From a checkpoint of a small mixture-of-experts model trained on Wikipedia: width 256, 6 picks a token.
Below are experts of layer 4 (counted from 0) of a mixture-of-experts language model. Rows are named down (a neuron's output weights, with its number) and show model dimensions 128-191. Each number is 50 + 12 x the weight over its row's rms, rounded and kept within 0 to 99.
Before each expert's rows: a language model's description of what the expert responds to. This comes from a sample of Wikipedia text that the model never trained on.

# expert 16
It responds to: Name and title pieces
down0:43 55 56 46 48 45 48 43 44 57 53 47 38 39 61 47 65 56 55 50 68 43 52 59 51 34 58 67 55 30 65 53 52 76 52 32 71 55 47 42 34 46 39 41 39 42 59 39 51 51 52 44 36 50 82 25 63 43 56 43 40 40 67 23
down1:35 44 47 42 52 34 40 56 45 43 58 40 60 42 56 45 49 50 70 52 24 44 51 62 72 55 52 64 45 49 52 48 65 51 49 27 64 39 63 58 55 35 40 36 38 40 47 63 55 48 50 50 46 47 53 69 53 57 33 58 39 55 33 41
down2:41 57 57 49 36 52 26 32 38 50 35 55 40 36 43 40 15 50 45 41 23 45 35 64 57 64 45 60 52 43 50 38 48 69 68 64 33 30 56 40 62 49 59 40 52 65 46 60 45 45 37 67 43 36 50 53 33 56 66 47 40 41 60 64

# expert 39
It responds to: Year and number digits
down0:43 59 37 43 40 64 70 37 54 37 34 65 59 43 51 22 54 55 50 50 44 57 45 73 59 66 57 34 48 43 37 57 43 70 47 32 72 86 47 60 43 55 57 44 57 56 51 50 64 43 20 52 39 56 40 70 46 56 41 31 81 49 44 54
down1:50 46 39 43 52 33 61 55 39 52 60 60 64 31 43 50 59 50 41 40 46 36 48 54 38 37 51 40 42 32 63 39 58 48 49 42 30 56 32 34 46 43 30 47 29 43 32 60 49 72 61 47 75 60 58 44 78 53 65 70 49 38 48 43
down2:44 42 61 89 43 50 38 58 41 41 42 63 54 33 61 53 40 62 58 53 52 60 62 56 56 41 37 41 80 56 51 56 48 64 49 48 63 59 20 26 61 61 57 46 47 43 56 38 65 25 44 48 63 43 38 43 58 66 41 50 31 77 43 39

# expert 34
It responds to: Place and institution names
down0:37 47 62 54 63 35 37 58 71 68 66 77 41 37 48 48 72 60 64 39 45 39 36 47 30 59 47 47 43 64 51 52 43 67 46 42 66 55 30 61 19 36 51 46 56 31 81 32 34 47 50 39 53 53 45 57 45 46 24 60 69 67 19 34
down1:50 48 45 58 54 50 60 58 33 54 37 28 44 51 58 50 39 52 48 66 46 58 65 43 49 34 44 48 39 46 44 52 30 59 65 57 47 50 43 46 46 55 44 42 52 57 32 51 46 60 54 53 28 45 25 52 33 54 53 53 54 55 81 46
down2:58 37 32 63 36 48 29 41 44 43 60 42 47 60 55 30 42 37 37 54 54 45 55 53 28 57 52 57 39 55 50 25 45 66 34 38 59 45 41 49 65 45 36 42 49 38 26 51 53 47 68 50 29 43 35 23 76 47 58 50 36 39 67 38

# expert 52
It responds to: Zeros and commas
down10:30 65 58 58 61 51 38 68 58 51 61 66 21 58 56 76 47 56 43 50 52 42 49 63 63 52 45 38 40 47 47 58 43 43 60 49 34 44 45 53 58 42 48 65 51 77 65 42 38 37 48 71 45 66 60 34 53 45 57 48 64 41 62 49
down11:54 38 63 59 41 41 62 45 38 49 55 49 68 36 40 55 56 36 43 51 44 33 64 41 22 56 55 66 66 35 55 40 55 45 68 41 56 42 55 68 55 50 56 28 48 51 47 30 69 44 45 50 54 40 33 37 34 64 40 38 41 49 46 52
down12:55 39 33 44 41 59 73 47 52 55 62 60 49 57 41 62 54 38 30 48 39 72 44 53 45 39 64 41 36 48 44 47 67 57 42 32 46 64 48 61 52 54 51 63 60 38 49 25 57 60 55 53 69 34 44 37 66 57 52 48 41 59 58 48

# expert 27
It responds to: Romance-language word pieces
down0:56 66 66 51 76 54 22 34 58 51 47 41 53 43 42 45 65 74 40 43 34 48 42 45 46 59 70 38 49 48 32 52 44 49 57 49 37 42 47 55 37 37 58 42 41 35 48 44 54 50 50 74 46 48 44 39 34 44 33 39 69 63 53 49
down1:59 39 50 60 70 41 56 64 73 47 41 67 34 58 52 64 59 62 45 51 52 54 51 38 60 52 32 33 84 58 36 65 47 34 67 46 77 50 48 51 66 43 69 33 61 62 46 35 56 49 54 62 71 35 30 53 59 59 42 65 38 43 53 80
down2:67 54 44 43 44 60 54 64 59 32 36 77 58 45 66 33 43 64 42 50 58 31 81 41 50 55 47 47 61 38 38 49 45 57 33 39 49 39 36 65 52 64 45 46 48 74 55 52 47 50 50 62 28 48 64 64 26 56 36 44 26 40 39 46

# expert 35
It responds to: Punctuation in names, lists
down6:36 46 33 36 34 49 36 52 35 44 45 46 51 52 37 49 41 57 46 60 56 63 50 48 56 52 44 51 50 89 65 32 53 54 44 32 67 64 55 47 32 58 40 64 64 44 49 42 43 77 40 61 50 45 53 75 61 61 69 67 30 47 55 60
down7:55 47 56 36 64 59 48 57 66 62 49 53 47 25 47 53 41 47 39 30 51 36 66 39 33 32 63 55 40 36 64 61 51 55 36 51 69 40 57 32 62 62 30 55 43 43 44 53 49 54 64 30 34 41 41 34 58 33 48 51 30 84 43 51
down8:33 52 51 59 41 56 66 55 38 40 64 47 36 82 47 45 45 33 44 60 48 28 55 36 34 43 39 49 50 54 51 45 54 46 49 52 53 35 43 79 37 34 71 45 40 54 65 41 63 26 36 53 56 49 76 50 66 46 50 51 49 66 61 40

# expert 51
It responds to: Generic head nouns
down0:52 54 81 58 47 57 48 48 69 80 35 38 54 57 63 47 59 60 49 47 60 25 42 35 65 52 43 35 41 44 70 44 62 57 53 62 68 41 54 38 46 56 44 46 53 54 63 59 37 61 42 64 52 34 66 48 59 46 59 52 58 51 64 62
down1:65 50 67 28 50 43 50 49 53 37 60 43 61 42 40 58 53 77 47 71 50 67 78 64 65 42 49 73 54 57 49 61 46 44 54 87 58 65 42 50 73 49 44 52 37 29 66 47 69 72 34 36 61 69 44 62 38 53 64 75 36 61 47 54
down2:44 42 65 32 58 34 57 51 50 43 49 45 51 34 53 53 42 62 49 50 56 45 65 60 53 44 39 32 62 53 36 63 54 53 54 53 35 52 48 72 56 46 50 23 61 41 48 52 33 80 44 57 37 46 25 47 47 56 47 46 27 56 44 48

# expert 53
It responds to: Word-initial capital pieces
down0:49 68 52 44 49 40 58 51 31 57 40 53 46 59 39 37 60 43 66 57 48 48 56 39 45 50 49 35 45 39 55 57 54 49 92 44 41 39 60 33 41 65 38 44 20 46 32 32 54 42 57 78 49 55 35 42 54 29 41 31 49 57 44 48
down1:38 50 52 58 45 57 36 66 54 71 48 73 59 52 48 40 47 71 53 62 52 56 38 54 40 59 48 55 47 60 52 43 57 49 54 32 62 60 54 52 49 61 30 63 47 25 63 51 45 49 58 22 70 47 54 45 47 26 52 59 57 61 31 27
down2:63 53 57 66 71 68 58 63 65 53 56 31 27 58 38 64 68 28 34 41 62 46 62 74 48 26 51 59 31 52 44 50 56 50 51 45 45 56 43 47 37 67 65 39 40 71 57 44 72 64 52 67 69 37 28 34 45 54 47 48 70 47 66 44

# expert 14
It responds to: Name-initial pieces
down0:62 58 60 40 39 45 36 34 75 51 51 53 52 34 63 52 21 68 61 49 67 43 53 42 47 58 43 46 53 63 45 58 47 37 65 67 35 47 70 64 61 34 63 37 70 45 52 58 66 51 49 40 38 31 47 60 49 69 37 52 39 33 34 49
down1:43 40 60 40 45 49 49 62 63 58 44 36 57 53 34 34 49 62 60 57 70 46 55 60 47 39 37 52 45 47 42 40 43 48 33 70 62 40 61 59 39 54 52 56 60 62 81 71 52 44 42 53 38 56 60 82 52 55 27 42 76 36 43 56
down2:57 29 26 49 42 42 52 62 76 43 56 71 52 57 52 46 51 66 49 82 65 49 62 49 56 37 59 51 40 91 66 53 57 49 35 62 40 57 47 56 58 41 34 41 43 45 66 52 58 54 54 34 42 56 58 58 49 51 55 67 67 37 47 49

# expert 48
It responds to: Surname middle pieces
down0:49 62 74 42 65 41 49 34 22 63 16 36 60 46 63 33 63 48 45 71 73 59 52 54 60 27 73 50 32 43 32 54 23 49 47 53 45 59 49 41 42 60 50 37 42 49 39 47 62 40 51 63 52 45 76 46 44 45 70 35 75 51 53 49
down1:35 44 47 48 40 69 16 65 53 44 45 52 50 53 41 22 55 52 39 69 58 33 36 57 54 35 59 46 49 56 48 41 37 61 34 45 54 77 56 51 54 57 50 57 60 55 47 45 54 61 20 41 55 45 48 55 64 78 63 35 99 66 56 40
down2:51 57 54 51 56 33 78 43 40 53 61 43 55 51 48 49 40 25 55 42 57 57 47 36 47 60 55 38 44 29 43 61 37 58 49 37 48 57 58 52 64 62 51 53 49 52 45 63 30 38 50 58 47 51 82 48 42 52 76 47 21 39 48 40

# expert 38
It responds to: Zeros and decimal digits
down0:32 31 55 41 42 52 43 61 64 51 33 54 61 42 66 37 58 72 50 52 77 18 62 63 39 52 50 44 47 60 32 25 57 63 54 48 60 61 51 62 50 16 39 44 49 53 56 59 45 61 42 55 65 60 63 54 59 46 42 64 55 44 20 33
down1:38 47 64 49 51 60 31 41 45 29 54 47 59 68 52 48 31 38 56 62 46 55 57 49 64 43 39 59 39 65 58 33 62 49 53 47 49 56 55 66 48 57 27 59 34 26 49 23 41 54 50 48 57 49 61 48 55 35 44 62 35 35 45 45
down2:64 49 55 57 50 53 53 38 36 79 49 59 48 71 58 45 48 50 46 35 51 64 63 37 53 39 46 47 47 22 53 36 32 39 47 27 45 62 42 42 50 59 35 43 82 43 46 60 51 50 53 65 45 45 27 48 48 54 28 50 29 52 48 39

# expert 25
It responds to: Quotes, hyphens, headings
down0:43 42 61 53 69 53 57 66 51 49 45 53 51 52 26 49 57 60 45 37 36 43 36 42 45 34 48 64 66 57 56 70 55 46 66 47 52 70 40 58 60 68 49 48 80 33 52 64 84 28 61 28 56 61 45 68 44 64 43 45 49 56 44 55
down1:32 27 49 50 61 61 48 61 44 39 64 51 46 29 44 45 38 38 34 24 45 44 41 52 75 35 47 52 53 54 56 46 32 45 26 50 32 29 59 55 48 79 53 53 71 54 59 38 44 61 53 47 69 52 37 54 51 61 53 68 32 51 56 58
down2:49 53 71 53 50 55 61 26 55 43 43 58 56 51 48 47 35 55 70 56 22 59 48 42 54 67 32 59 53 52 38 64 49 31 53 67 46 51 56 35 36 60 72 49 53 36 40 44 44 30 49 41 59 33 62 60 41 44 36 40 44 52 44 64